Weights of a small mixture-of-experts language model, trained from scratch on English Wikipedia: width 384, 262M tokens.
Below are experts of layer 4 (counted from 0) of a mixture-of-experts language model. Rows are named router (the router's row for the expert), gate (a neuron's input weights, with its number), up (a neuron's input weights, with its number) and show model dimensions 288-383. Each number is 128 + 32 x the weight over its row's rms, rounded and kept within 0 to 255.
After each expert's rows: a language model's description of what the expert responds to. This comes from a sample of Wikipedia text that the model never trained on.

# expert 26
router [143 114 133 108 175 111 117 114  86  88 176  78  85 155 150 150  85 147 142  94 159 154 158 158 100  96 137  67 123 143 152 111 121 119 115 151 151 158 126 149 138 118 171  76 148 155 160 146 112 155 163 126 107 116 100 162  85 119  73  58 154 143 168 139 116 138 133 144 162 138 124 177  74 121 127 123 151 117 182 176 132 130 128 139 147  68 121 145 121 151 123  80 160 163 101  90]
gate0 [114  99 176 149 122 165 120  95 133 125 115  86 155  90 158 112 118 120 172  60 124 155  92 169 128 142 124 112 141 137 142 121 123 132 142 169 168 112 177 136 156 131  95 126 143 131 138 232 163 134 202  94 154 166  99 156  92 164  82 116 123 116 163  78 102 155 121 138 156 133 103 138 177 130 114 130 108  77 166  98 135 137 149 136 193 129  89 137 127 128 131 130  93 108 171  48]
up0 [143  56 102 176 111  72 150 175 127 138 163 136 133 112 165 126 124 155 128 123 175 130 137 171 112 126 121 159 149 133 132  99 119  67  83 158 150 131 129 158 137 134 106 110 134 120 131 139 121 127 124 122 165 109 113 187  98 108 136  88 134 149 157  84  74 165 152 106 157 125 108 153 145 160 127 161 141  92 105  94 105 161 127 158 172  90 135 155  95 171 137 140 150 112 102 121]
Description: Pieces of surnames, often foreign, that follow a first name, such as Sach-s, Samson-ov, Ran-jan, Di-acon-u.

# expert 29
router [146  83 136 113 186  47 176 136 152 118 150 102 142 159 142 142 104 132 128 124 119 169 124 171 140 143 148 107  86 125 130 110 225 116  89 119 143 151 161 202 130 124 154  73 137 169 123 139 120 187 162 132 150  99  90 159 107  84  84  96 144 166 147 140  83 118  76 152 160 120 121 171  56  99 134 129 127 144 134 149 149 115 108 127 112 141 117 135 124 150  85 114 105  98 128  93]
gate0 [167 123 123 153 194 163 136  73 121 168 133 142 149 119 117  90 145 151 127 165 125 111  85 142 143 176 131 110 122 157 172 122 108 166 119 134  91 108 149 183 145 188 118 106  73 163  67  47 109 131 128  92 118 179 128 109  94  50 184 130 161  85  48  97 105  89 102 108 149 169 128  82 161 126 168 125 102 128 138 126 133 107 117 146 134 162 123 145 114 103 163 114 120  94 114 125]
up0 [168  91 117 143 139 123 106 131 196 163 127 123 121 155 142 101 130  95 136 140  79  85 126 123 133 167 113 117 169 175 121 157  97 100 130 152  88  82 116 170 145 166 181 107 151 138 160  96  81 121 153 164 124 193 159  76  69 115 148 128 179  89  86 104 110 123 143 113 150 134 114  97 164 142 128  63 132 156 136 157 101 121  85 135 118 116 167 113 160 101 121 130 121 194 158  53]
Description: Head nouns ending noun phrases, mostly places and things: station, building, municipality, lake, castle, often before "was/is/of".

# expert 6
router [134  92 206  93 156  94 113 102 107 150 161  80 109 162  81 165  78 176 181  82 190 145 154 160 120 123 178  96  71 142 150 118 117 149  92 152 188 141 131 149 138 115 169  97 147 133 144 170 107 107 151 187 110 122 105 191  78 120 107 140 120 156 147 156 120 175 111 176 170 108 129 116 140 138 187 111 180 110 142 109  91 108  81 167 114 110 111 111 106 174 142  95 136 131 103  99]
gate0 [150 112 120 164 201  57 127 124 135 138 200  89 136 147 123 129  96 161 112 127 141 131 192 131 159 166 152 146  91 127 120 173  96 113 146 191 139 196  96 118 107 132 119 125 146 101 103 160 139 120 125  93 146  56 135 164 130 117 143 135 163 147 140 131 161 152 169 123 208 122 161  93 125  75 165 128 141 116 144 175  90 110  90 155  82 117 136 175  81 160 105 100 116 114  39 140]
up0 [ 81 162  64 130  87 186 150 111 142  84  95 135 119 128 128  71 118 102  88 122 136 165 130 139 155 104 111  63 119 122 115 174 126 169  96 138 113 156 129 150 147 121 149 111 124 153 162  51  94 153  59 165  99 199 136 102 138  84 146  86  86  97 102 155 127  52  97 145 118 160 103 142  76 143  83 148 112 135 147  90 175 209 165 193 125 147 113  80 130 108 127 123 156  98 178 165]
Description: First names and initials that begin a person's name in lists, tables, cast credits and citations, such as Robert, Jason, R.

# expert 42
router [147  77 123  70 167 105 175  92 113 121 146 112 125 143  99  98  99 206 139  82 178 150 167 101 129 112 175 107 127 133 174 133 159 127 102 194 154 194 126 192 101 139 224  85 148 131 138 134 126 149 192 143 144 176 118 165 111 102  72  69 119 109 175 116 150 132 132 147 108 118 107 125 103  86 161  81 142 138  82 118 115 165 124 140 104 137 118 163  83 143 110  95 105 107 120 112]
gate7 [187 162  88 162 121 104  81 111  88 110 115 144  81  93 169 185 113 174 145 118 116 109  91 106 115 124 113 136 151 111 156 143 146 133 136 138 169  92 178 178 155 144 167  77 162 175 123 116  88 105 160 181 116 102 115 167  75 155 107  69 138 160 148 140 141 159 107 113 115 168 128 105 116 153 144 178 146 139 115 164 144 133 148 163 103 114 111 133 132 167 106  63 163 183 100 122]
up7 [178 138  76 154  99  64 114 175  82 173 129 101 115 133 137  98 113 145 131 163 123  96  87 119 146 128 104  99 133 125 113  84  82 158 145 162 142 122 119 178 128 110 160 145 146 155 138 100 163 151 140 201  94 158  79 122 123 175 105  73 117  92 167 148 101 103 129 132 121 169  69  94 152 124 150 114 170 142 110 153 137 152 176 137 120  96  75  96  85 122 133  93  95 132 110  92]
Description: Forms of be and have, not, and adverbs like often or generally right after a subject, as in the manuscript is.

# expert 31
router [ 98  99 149 113 170 109 145 117 189 130 177  92 112 145 178 106  98 170 152  78 101 131 175 124 104 109 188  99  79 136 152 112 102  74  93 114 159 176 111 155 156 123 176 135 152 151 157 125  87 151 166 130 106 129 124 135 111 138 133  92 110 162 186 112  78 101 109 111 114 141 120 100 129 111 139 120 119 174 107 110 103 119 140 147 113 119 161 108 157 136  69 105 116 110 118  57]
gate0 [129 110 162  95  89 120 135 148 133 133 134 201 143 115 146 102 119 163 120 128 110  86 172 115 136 118  82 151 137 112  79 119 139 136  96 126 177 142 121 164  97 103 177 133 148 100 113 102 154 129 116 130 145  91  89 119 201 140 125 109  95 164 112 140 134 154 125 198 158 115 138 122  78  84 126 117 149 124  55  90 108 107 123 178 116 163 154  88 146 146 114 129 165 115 155 105]
up0 [156 140 116 126 122  89 128 134  63  76  69 143 134 138 114  71 124 101  92 160 168 170 177 136  95  54 154 136  71 109 108  80 142  66 179  96 143 117 153 102 113 105 183  61 149 144 160  62 153 162  97 206 103 101 149 125 167 211 152 159 136 152 135 149 148 140 115 107 145  74 130 163 137 175 106  89 128 172 168 174 120 110 148 224 172 105 114 142  92 111 126 146 109  91 156 121]
Description: Pipe separators between cells in wiki tables, especially header rows like Date | Venue | Score and Year | Role, plus header words.

# expert 15
router [120  84 115 104 146 104 125 145 150 118 209  26 136 100 115 120 161 119 151 108 136 165 118 164 115  77 193 156 126 102 192 115 137  96  80 143 148 145 180 192 138 120 192 107 126 103 150 140 147 154 152 190 111 190 104 197 106 145 107 125 137 125 160 112 122 173 126 130 147 101  73  87  87 120 192 151 172 131  86 159 147 154 122 128 123  84 110 141 104 133 123 130  66 136 117 116]
gate0 [198 105 127 130 140 178 128 112 156 187 147 112 118 115 170 140 160 110 160  92 153 195 162 179  70  89 146 139 119 116 102  85 162  85 135 128 132 126 216  86 124 178 147 131 106  73 125 150 144 103 177 196 129 157 143 149 105 160 160 121 102 170 111 129 168 113 154  99 140  70  84 171  78  59  84 169 167 198 121 124 132 166 145 134  92 152  75 135 135 114 139 124 109 134 105 129]
up0 [ 77 116 144 179 158 140 139 163  55  83 130 126 130 149 113 117  81 125 124 162  47  70 118  84 204 172 127 153 136 143 119 138 126 170 137 139 121 163  67 105  73  95 137 148 177 184 155 125  93 156 124 127 121 131 172  94 117  89 138 146 136 133 119 147 126 128 131 129 127 118 161 106 142 183 146  83  82  63 116 111 131 157  42 144 158  98 217  97 150  96 111 160 156 137 101 121]
Description: Table pipes between numeric cells, census words like White, and verbs or prepositions after a subject, such as had, with, covers.

# expert 11
router [102 103 131 138 152  61 159 142 125 139 201  93 100 108  56  97 101 108 150 127 151 101  92 110 166 139 142 114 136 109 147 122 165 164  84  86 143 185 161 210 111 124 186 143 107  85 180 177  99 141 146 145 114 152 119 198  86 140 116 139 115 131 154 164  84 162 129 156 113 125 116 143  90 183 188 120 138 135  99 102 130 114 146 162 122 155 129 112  85  94  84  81  82 140 136 127]
gate0 [135 158  96 178 132  89  68 170 124 135 125 124 207 113 106  84  84 139 161 184 127 115 144  91 128 145 170 166 193 145 133 166  88 146  77 120 165 159 206 137 114 163 136 198  80 137 130 152 118 121 157 148 153 116  92 134  98 154 138  91 108 151 158 111 108 116 162 155 147 126  92 156 146 166 136 160 148 105 100 196 105 172  73 139 119 117  96 142 100  63 107 140  85 113 103 126]
up0 [ 85 141 155  89 132 142 144 184  85  90 146 111 137 151 143 156 131 199  60 122 131 163 151 128 119 145 102 130 107 155 103 113  85 104  74 106 127 201 114 126 114 119 156 129 179 109 114 115 108 122  89 127 145 153 122  63  64  64 137 192 145  87 155  80 137 126 102 114  92 113 112 113 113 156  92 103 116 145 163 101 142 104 155 213  73 150 152 145 115 128 153 145 154 157 118 113]
Description: Conjunctions and relative words starting a new clause, such as which, when, because, that, plus year-comma phrases like By 1999, As of 2013.

# expert 32
router [ 83 111 119 109 142 116 168 115 142 129 143  84 130 148 127 148 115 171 106 111 196 138 143 166 126  96 169 144 103 150 131 112 171 145 134 127 152 195 169 126 100  87 136 105 116 115 159 168 163 191 161 151 136 116 126 147  67 153 113  77 102 122 189 184 113 157  85 160 142 105 124 102  47 143 137  83 133 166 128 148 118  86  72 109  77 139 151  89 135 134  93  85  82 100  97 140]
gate7 [114 116 173 141 173 176 171  90 110 145  91 144  91 152 185  99 154 149 107  94 170 198 135 116  57 132 153 107 123 177 150  97 113 116 151 179  89 148 128  91 122 121  83 150 143 111 179  88 138 180 129 171  95 205 126 155 146 175 143 187 160 165 119 183 145  77  69 130 162  75  99 108 122  92 108 127 117 137 131 160 177 185 118 156 167 148 107  81 120 169 126 127 134 150 111  61]
up7 [111 115 141 103 146 130 160 135 114 140 113  94 109 161 206 110 165 180  80 141 170 131 137 119  72 112 140  98 104 143 122  79  89  91 163 127  78 143  56  73  86 150 146 156 127  85 146 143 102 148 181  99 106 183 109 176 190 223 132 122 149 154 134 137 133  69  96 121 132 103 109 106  84  86 106  98 130 119 130 154 148 176 117 140 144  97 100  89 121 165 147  76 104 142 180  87]
Description: Opening quotation marks and parentheses with the first letter of the next word, like "m, (O, "S, plus line-initial letters.

# expert 38
router [ 92 103 137  84 185  82 144 114 133 106 202  65 111 140 130  96  78 124  80 141 133 160 119 149 120 104 206 104  98 133 154  86 167 118  80  58 139 140 135 186 118 122 104  79  99 107 112 149 137 148 138 177 169 135 131 189 124 107 118 140 101 141 165 151  86 131 116 165 140 120 117 120  54 104 142 117 124 158 142 143 137 113  83 163  82 139 114 118 127 147 133 128 108 156  74 114]
gate0 [210  78 123 121 130 163 155 124 181 103 177 225 122 125 103 161  97  79 147 121  96 144 136 149  50 125 140 162 152  89 169 107 156  87 112 143 102 173  80 133 117 125  67  69  95 182 137  80 122 157 113 123 120 118 102 122 168  84 101  43 125 141 141 154 106 123 162 128 138 176 136 169  92 138 167 160  90 108 141 125 145 123 106 187 130 177  76 108 117 118 155  75 124  88 140 105]
up0 [153 148 139 161 156 151 188 113 196 110 146 194 112  87 170 147 114 104 130 109 125 140 114 131  87 120 150 167  99  83 103 115 209 160 131 155 152 181 137 138  66 143  34 108  77 135 119  77  90 100 110 147 164 116 169 150 142 140 117 151 144 102 127  97 118 106 109 110   2 130 119 132 150 136 170 169 142 123 180 102 193 159 128 178 155 173 119 116 122 118 157 123 109 130 102 144]
Description: Capital letters or first pieces starting unusual proper names, team abbreviations and taxon names, such as Paw-tucket, Kw-ara, O-zz-ie, UT-SA.

# expert 28
router [144  61 142 106 170 117 170 124  80 120 120  59 161 130 119 102 124 149 187 121  83 126 122 172 130  87 197  85  89 133 158 101 166 116 105 146 161  60  90 141  96 135 200 133 132  99  66 153 152 100 177 186  83 149  91 175 133 136 122 102 110 175 142 174 149 178 102  94 175 106 124 104 109 131 185 132 114 158 137 110  88 160 128 172 130  97 143 135  95 145 130  82 127 118 153  68]
gate0 [157  58 106 141 119 117 101 128 118 119 187 114 134 120 132  78 123 135 144 128 115 111 133 180 129 103 117 115 164 164 132 131  69 100 155 149  75 149 175  71 113 126 129 127 127 163 125 130 169  93 176 163 156  85 137 117 177 134 103 117 125  67  97 100 132 143 191 110 106 155 115 164 116 129 142 146 147 199 126  91 129 136 149  88  86  86 138  91 156 137 222 110 170  77 129  92]
up0 [131 143 111 166 175 122 145 139 106  87 123 145 174  64 145 162 158 103 116 133 190 121 131  92  79 139 159 109 115 143  94 110 126 134 124 113 124 155 147 183 118 168 127 118 124 127  90 122 125 149 148  97 116  90  60 149  98 130 127  90  62 148 127 126 127 110 125 118 153 143 125 110 103 180 179 121 147  68  67  35 178 133 187 116  61 154  62 141 101 129 175 121 176 135 191 159]
Description: Prepositions linking verbs or nouns to objects, such as of, to, by, among, between, regarding, after words like due, part, used.

# expert 39
router [ 71  69 146 116 167  47 132 109 151  89 194  43  92 126 114 137  87 133 127  96 141 124 145 154 102 147 164  99  96 172 141 142 161 106 104 129 154 153 152 210 162 131 122  95 125 155 142 166 128 177 148 135 103 103  91 190  65 137  76 131 137 139 207 133  75 125 102 169 180 149 133 150  73 125  90 123 161 157 166 181 151 145 144 159 125  89 103 142 122 114 151 150 133 152 133  93]
gate0 [167  77 102 193 142 112  92 122 116 111 149 176 125 168 118  62  96 142  87  87 107 115 173 125 163 144 156  79 199  81  68 147 124 131 104 157 171 143 105 140 161  88 202 172 171 124 136 106 107 150 139 161 148  84 136 133 116 122  57 184 103 160 160 149 183 111 112 122 113  67 110 104 105 158 130 174 145 173  83 130 117 172  81 120  77 124 146  84 105 129 140 118 125 188 105 136]
up0 [ 71 172 145 111 102 158  78 129  77 152 149 131 132 131 132 147 130 120 138  68 123 156 151 161 122 136 104 104  90 118 114  83 113 116 163 158 136 125  94 102 144  92  69 170 127 117  39 122 150 167 158 167 102 111  85 158 151  86 107  94 150 175  96  89 154 112 114 115 127 125 153  88 168 116 178 129  99 167 114  81 140  85 114 175 104 111 163 171 143 124  76 155 124  87 140 121]
Description: Word pieces completing surnames and taxon names, like Newcombe, Davenport, Teratornis, plus goal-minute marks such as 85' in match reports.

# expert 18
router [118 123 159 137 154 120 162  95 181  61 158  94  92 167 169 121 164  88 186  96 175 118 106 148 119 117 119  90  75 114 133 123 161 138 128 102 149 178 108 140  94 110 161  76 131 166  85 151 118 187 123 151 121 167 120 136  76 143 121 115 125 143 162 122 104 166 105  86 116 117 118 129  71  97 155 123 123 176 175 126 142 127 130 144 120  95 141  85  98 121 164  53  80 144 138  85]
gate0 [169 126  93 145 130 130  45 101  99 149 159 105 109 111 155 146 131  88 133  83  93 126 106 135 138 166 160 161 112  72 161  87  85 126 130 133 135 130 122 125 121 190 178 124 167 107  71 168 142 139 139 124 122 130 131  83 121 179 159 176 169 113 125  92 204  82 136  85 125 118 110 148  47  94  97 123 122 122 165 145 169 103 136 131 183  88 113 164 102 187  69  97  93 110 147  99]
up0 [144 136  87 107 157  98 165 152  89 142  87  90  92 113 130 154 153 127 157  44 157 201 161 166  78 115 203 110 102 168 101 122 115 126 160 138 129 139 158 146  98 168 134 179  99  85 123 146 150 129 131 137 123 111 182  69 178 143 117 109 170  71  91 164 122 126 122 210 132 140 144 114 125 148 114 154 146 174 160 121 160 146 114 118 176 135 177 162  20 179 140  79 115 148 145 154]
Description: Common nouns and noun pieces naming objects, roles or types after a or the, such as rifle, teacher, program, table.

# expert 19
router [100  92 190  79 188  98 150 136 137 143 160  90 141 163 151 178 113 208 124  99 158 183 135 165  73  87 147 140  94 155 143 101 138 126 107  97 148 160 179 171 121  87 168  66 130 125 173 152 125 179 138 149 130 133  85 163  96 133 113 107 146 169 135 134 123  93  87 166 164 123  81  91  75 142 193 110 107 134 170 172 171 120 102 186  90 112 154 147 104 152 125 108 108 121 114  81]
gate0 [126 118 129 161 146 161 156 136  46 153 138 130  73 107 147 118  95  98 144 162 126  98 107 149 136 109  98 154 116 113 129 166 143 180 189 198 104 111  97 125 126 120 119  76 123 134 105 122 117 151 186 156 115 140 157 117 111 165  99 171 113 151 161 166 160 117 126 159 223  91 129 136 117 138  98  66 112 165 137 134 112 113 145 122 111 107 131 153 127 148 127 137 100 157 127 203]
up0 [ 84  81 158  69 119 161 162 142  49 160 143 193  73 137  79 107 174 143  69 123 107  58 100  89  83 138  97 133 151 190 144 117 113 126 125 147  66 150  63 147 152 108 158 131  91 105 157 109 164 206 139 136 177 147 122 158 166  78 170 150  96  87 117 188 160 121 156 116 143 109 157 124  55 141 100 151 117 158 178 141 150 121  64 127  87  89  86 146 149 118 155 132 121 101 124 128]
Description: Line breaks that start a table after an election heading, table-cell pipes, and first name pieces or words in cells, such as Best, Saint.

# expert 27
router [ 93 112 192  82 138  54 156 135 124  97 154 146  90 141 130 115 132 136 152 158 207 121 102 158 125 118 138 126  90 147 193 106 167  98  65 116 129 191 138 157 134 128 207  97 116 106 149 161 161 195 143 166 108 126 110 101 104  95 109 189 113 162 177 139  83 157 112 106 146  93  94 128 109  94 153 108 185 148  96 171  92 109  58 128 143 138  76 110 114 119 129 149 101 145 137 144]
gate0 [148 133 119 142  52 156 171 167 110 177 115 147  98 174 132   0 104 170 111 127 143  72 148 107 166  97 146 121 113  42 101 138 113 175  46 106 117 122  82 163  97 116 131 113 190 114 172  48 109 151 177 111 121 122 106 140 152  62 135 135  99 141 157  71  55 130 178 193  97 105 114 133 157  75  69 192 135 135 111 115 164 197 119 179 169 121 137 120 118 106 143 177 119 119  85  96]
up0 [150 204 141 159 121 178 138 182 105  78 202  95 149 145  90  34  93 182 128 155 113  56 172 125 159 156  82 121  83  88 165 166 118 134 119 138 103 144 158 139 124 119 116 202 135 145 142 158 186 187 192 168 126 155 108 152 117  87 105 112 149 141 195  90  73 156 177 179 138 128 139 165  64 148  52 145 143 179 132 111 116 147 111 169  71 122  99 136  68 125 202 135 128 109 180 125]
Description: The word and, plus or and nor, joining listed items like decades, places or groups, e.g. 1960s and 1970s.

# expert 9
router [ 89  28 167  94 168  82 159 119 119  82 161 101 118 144 126 139 111 163 146 110 178 131 104 144  93  74 139 156  90 158 161 107 196  87 106  70 173 176 134 169 143 125 146  88 132 108 139 132 156 190 174 177 152 113  68 176  92 133 112 113 139 158 163 100 119 124  96 167 152 127 112 111  92 105 179  84 147 147 112 179 108 143  78 125  72 115 129 141  87 142 144 112 113 114 153 115]
gate0 [127 130 137 127  58 107  37 125 122 136 142 123 114 140  83 170 176 112 107 193  94 197  96 137  97  87 216 126  97 132 127 107 167  79 134 161 111 168 106 112 102 138 140 106 120  92 100 177 136 134 153  84  97 134 100 122 100 136 144 149  90 147 128 162 177 136 107 148 145 185 112 124 126 132  78 126 134  94 147 112 134 159 105 112 153 106  73 160  70  85 136 129 132 104 162  70]
up0 [113 120 171 131 129  89 127 149 139 138 133 120 142 129 114 103 110 129  41 148 123 123 134 142 184 117 119 108 134 148 210 133 138 107 139 166 142  99 120 110 151 107 126 131 144 158 104 125 167 113 114 184 137 174 138 157 137  73 159 104 119 124  97 138 182 103 146 104 147 116 141 123 134  86 138 113 112 148 137 122 193 144 139 211 127 157 157 137 129 122 139 112 160 114 141  88]
Description: Line breaks, indented list breaks, semicolons and closing pipes ending items in bulleted lists, citations and table rows, e.g. "bars;", "(2024).".

# expert 37
router [127  85 128 101 172  74 149 112  95 124 209  42  91 138 163 142  51 128 132 103 144 119 123 153 117  80 138 103 100 115 116  97 113 112 137 122 101 115 186 138 119 158 157 132 144 144 158 138 121 122 146 145 115 140  65 120  98 180 105 129 143 144 168 129  91 143  82 148 114 146  99 122 106 124 177 105 108 103 108 157 128 148 107 162  96  84 149 136 132 109 103 103  91 121  95 120]
gate7 [179  94 159 144 117 137 190 109 116  78 101 158 134  81 116 167 130 150 157 145 113  95 163 152  87  70 134 160 136  89 139 140 112 160 148  57 119 167 119 108 147 126 105  89  90  96 127  96 137 123  91 110  95 123 161 152 151 111 141 144 159  58 112 142 122 149  76  84 113 175 102 129 142 101 238 154 110 106 162  98 129 142 112 142 122 126 120 109 142  98 101 114 147  88 152 140]
up7 [ 65 161 134 140 146  76 104 154 105 140 134 155 141 158 126  99  90  83 102 101 147 141  97  50 124 171 152  84 110 118 124 112 176 104  96 212 145 139 118 110  93 180 153 121 180 200 132 183 165 165 186 129 199 131 116  97  92 139 126  72 142 148 117 104 146 135 120 125 174 130 154 136 151 120   6 142 120 145  84 174  94  85 151 130 112 127  99  97 113 108 187 126 124 118 122 123]
Description: Month names, days and years in dates, especially after "Born:" or "(born" in biography infoboxes, and after "On 14".

# expert 30
router [145 107 199 119 166  88 116 115 166 108 170  28 116 108 105  83 118 141 112 126 153 114  97 149 123  92 154 114 128 102 148 133 186  84  83 105 173 158 127 156 117 143 157 117  89  97 179  88 118 147 169 109 110 109  90 203 147 133 130  78 134 163 150 148 103 153  83 115 184 112 143  90 134 122 171  82 162 124 114 171 136 169 113 181  87 123 122 127 109  71 103 127 179 119 134 134]
gate0 [170 143 164 128  99 101 125 108 145  85 163  86 123  64 103  78 185 183 143 125 147 153 106  97 162 185 127  29 122 103 161 177 147 108  98 181  89 154 119 115 140  94 124 131 100 116 158 171 151 120 147 146 134 128 153 181 143  82 107 165  96  72  81  67 105 213 127 114 147 138 134 143 149 166 160  74 147 143 110 109 145 145  92 163 104  52 102 175 112 120 136  77 173 129 135 105]
up0 [138 118  61 182  96 148 104 181 147 124 157 134 187  77 128  89 191 114 132 100 107 153  92  57 147 145  68  53 157 110  86 165 125 128 181 155 129 151  88 135  96 168 123 108 131 117 112 108 167 137 131 162 180 115 113 182 160  84 128 123 171 180  93  68 110 158  81 136 164 118 142  78 159 109 122  68 118  94 141  84 157 107 127 168 117  51 107 145 162  70 144 146 207 154 165 144]
Description: Past-tense action verbs after a subject in career and sports narratives, such as won, wrote, played, returned, went.

# expert 33
router [127  92 167  84 172  62 175 120 125  91 127  82 109 151 132 159  81 171 131 120 151 180 131 196  93 151 150 119  63 122 176 131 218 169  91  44 156 139 185 195 131 127  93 115 118  90 139 124 136 138 134 139 166 109  98 144 145  88 111  96 117 181 124 175  98 120 114 185 197 135 109 150  91 100 112 104 118 156 131 151 107 128 114 149 135 114 152 101 123 171 138  94 109 107  80 141]
gate7 [135 100 171 103 165 124  59 126 150 134 145 140 145 124 119 114 119 160 117 107 171 144 169 158 162 134 157  94 122 127 117 107 167 157 100 147 131 108 142 154 117 137  56 101 101  59 143 137 116 145 163 130 136 157 123  99 108  97  77 209  56  38  85 139 117 201 146 161 136 122 202 106 123 109 133 105 117 103 133 134 114 172 113 127 120 112 130 154  81 136 115 167 128  90 111 132]
up7 [ 57 146 176 113 168 123 150  80 123  89  38 124 111 125 145 151 122 104 154  91 200 137 117 118 108 181 161 129  92 175 185 130 146 122 141  98 103 154 141 172 117  83  91 118 134 103  58 130 139 161 101  98 144 127  99 184  91  49 134 165  99 140 130  93 115 117  68 137 152  97  87 157 152  90 177 122 143 151 123  64 136 170 179 112 113  86 129  61 131 112 131 129 120  82 142 101]
Description: Tokens inside taxonomy infobox fields (Species:, Authority:) and scientific or proper names, e.g. Scelop(orus), North Dakota, W(ael).

# expert 20
router [123  92 165 106 154 134 210 111 155 129 192 106 114 174 123 122 169 126 176 130 160 159 182 103 163  90 134 115 130 125 163 123 152 101 107 140 143 163 129 146  97  93 163 112  92 107 193 165  85  92 102 152 132 167 138 119 163  91 137  98 159 141 121 157 102 124  94 106 135 102 134 101 132 113 195 120 133 143  75 100 131 132  79 125 112  82 160 127 105 129 115  83 128  86 106 122]
gate0 [187  79  78 136 118 159 148 134 130 105 116 117 131 128 113 158 102 147 141  87 112 162 101 125 107 157 124 110 128 128 138 129 174  87 150 137 128  94 104  44 126 134 172  88 116  78 161 149 172 108 127 143 119 125 158 142 180 162 216 104 131 149 186  75 107 133 199  46 171 169 101 138 122 104 147 127  91 139 116 163 115 145 161 129 130 159  98  98 135 104  81  74  75 111 159 102]
up0 [162 153 140 108 124  91 121 124 137  91 123 103  81 149 151 110 151 154 124  94 125 152  92 174  99  52 102 138  64 172 148 152 138 115 131 164 157 133 171 134  98  90  85 174 154 155 113 179 154 171 110  84 102 142 163 152 129  68 141 143  99 121 130  77  95 126 132 194 103 117 112 182 152 161 109 159 198 133 150  41 154 136 140 103  65 128 173 104 145 141 159 123 123 155  98 150]
Description: Table pipes, colons and field names in infoboxes, sports tables and tracklists, such as Party:, Elevation:, Rankings, Matches.

# expert 44
router [109  33 142 107 144 104 128 148 135  73 117  78 115 118  97 143 107 173 111 129 118  96 146 161 120 112 122 106 109 150 143  98 198 136 110 105 182 130 140 173 156 154 187  89 159 100  96 144 152 209 180 177 143 145 115 140  87  95  81 183  67 200 122 155 134 110 117 119 175  93 137 162  75 124  87 143 129 114 137 172 143  83 147 143 178 124 166 114 115 184 108 125 114 187 147 122]
gate0 [136 167 110  98 134 101 171 172 124 111 143 178 133 138 128 121  75 168  78 146 105 130 132 132 178  97 141 173 141 173 160 112 124 113 111 117 168 103 152 122 133 213  97  83 139  91 106 104  59 106 106 139 115 135 123 113 146 145 101 145 108  79 116 133 154 114  84  93  65 168 156 160 104 145 108 110 157 137 154  78 102  40 137  70 152 119  94 103 160 179 116 161 170 122 198  86]
up0 [126  73 103 146 143 145 170 208 166 128 129 161 140  73 115 149 173 142  98 118  92  60 101 133 152 110  96 149 111 115  81 133 160  98 156 124 145 116 118 122 101 128 157 133 102 138  67 175 110 170 172  72  76 152  82 140 137 115  92 122 101  74 110 115  81 125 102 181 108 146 139 145 132  77 128 143 126 113 116 141  97 141 140 160 111 170 115 159 132 120  58 172 182 142 147 111]
Description: Common nouns, often plural, naming kinds of things or people in general prose: species, bacteria, women, students, systems, rice.

# expert 8
router [ 97 121 143  51 155 121 144 154 147  96 176  78 156 159 165 167 127 200 136 130 172 140 138 175 125 139 197 122  46 163 141  93 182  81 129 139 153 192 145 126 179 121 151  85 144 105 131 170 212 182 191 163 139 122 108 184 121 122 131 125 166 136 169 154 111 169 107 208 139  87 106  98  58 130 188 103 100 107  92 173 136 102  59 128 113 105 138 114 143 134 121 121 133 122 113 117]
gate0 [148 117 115 150 129 109 122 105 127 185 161 153 106 111 115 122  65  75  64  69 166 114 178 160 120  98  45 151 152 134 160 116 172 172 121 185 183 147 137 102 131 130 113 192 114 125 162 116 134 123 176  81 155 127 125 152  87 144 100 115  83 154 101 131 121  86 149 141 166 139 183 145 108 151 133  82  72 130 120 142 112 148 147 137 170 137 145 163 137 112 132 133 108 164 133 102]
up0 [ 68 148 137  97 108 157 149 169 222 146 142 108 195 121 152 139 185 121 148 100 157 107 114  86 123 139 114 181  89  90  86 157 126 139 117  74 103 119  83 149 124  86 117 123 170 141 155 137 171 105  69  87 150 102 139 110 159 114 103 142  95  91 184 141 178 101 138 149  92  87 136 156 111 116  80 142 139 138  80  89  88 153 164 111 139 107 127 136 120  79 162 114 153 112 172 147]
Description: Word pieces inside long or rare words (dem-arc-ated, dis-emb-odied), prefixes like un-, non-, self-, and Thai or other non-Latin byte tokens.

# expert 36
router [136 120 180 110 170 103 155  96 162 123 150  77 154 168 173 182 125 178 161 129 150 180 141 160 144 117 146  93  83 168 119 106 150 149  91 114 168 182 102  99 143  93 150  67 166 168 180 148 139 173 138 124 131  85 103 144  78 132 122 155 116 176 161 154 124 141  93 157 149 121  95 126  76 120 113  76 111  94 163 178 128 123  74 141 140 100 135 126 145  98 152  90 159 165 113 127]
gate0 [119 125 115 125 114  89 141 142 195 132 138 105 148 126 108 102 152 126 106 101  88 135 134 187 167 127  75  77 124 127 187 190 119 155 117 115  62 138 100 136 139 118  82 188 143 129 153  80 130  60 128 125 125 157  97 214 142 119  74 107 189 118 152 136  88 114 135 108 113 160 150 147 134 157 107 126  43 146 156 153 141 192 127 181 146 114 168 135 144  73  69 108 160 153 162 141]
up0 [ 57 113  94 105 140 184 146 117 127 108 108 122 117 142 125 128 125 117 123  98 101 118 137 100 160 232  95 183 121 168 108  97 109 141  98 118  97 133 121 123 113 154 141 117 116 175 150 116 137 158 143 154 122 131 153 123  79  78 127 139 162  81  42  47 153  63 115 186 143 156  43 125 148  84 162 126 155 158 141 147 144  86 136 106 118  98 122  96  69  96 177 200 116 118 136  77]
Description: First pieces of infobox field labels and credits, such as Rallies:, Culinary career, Commentary:, Directed by, Founded:, Infraorder:.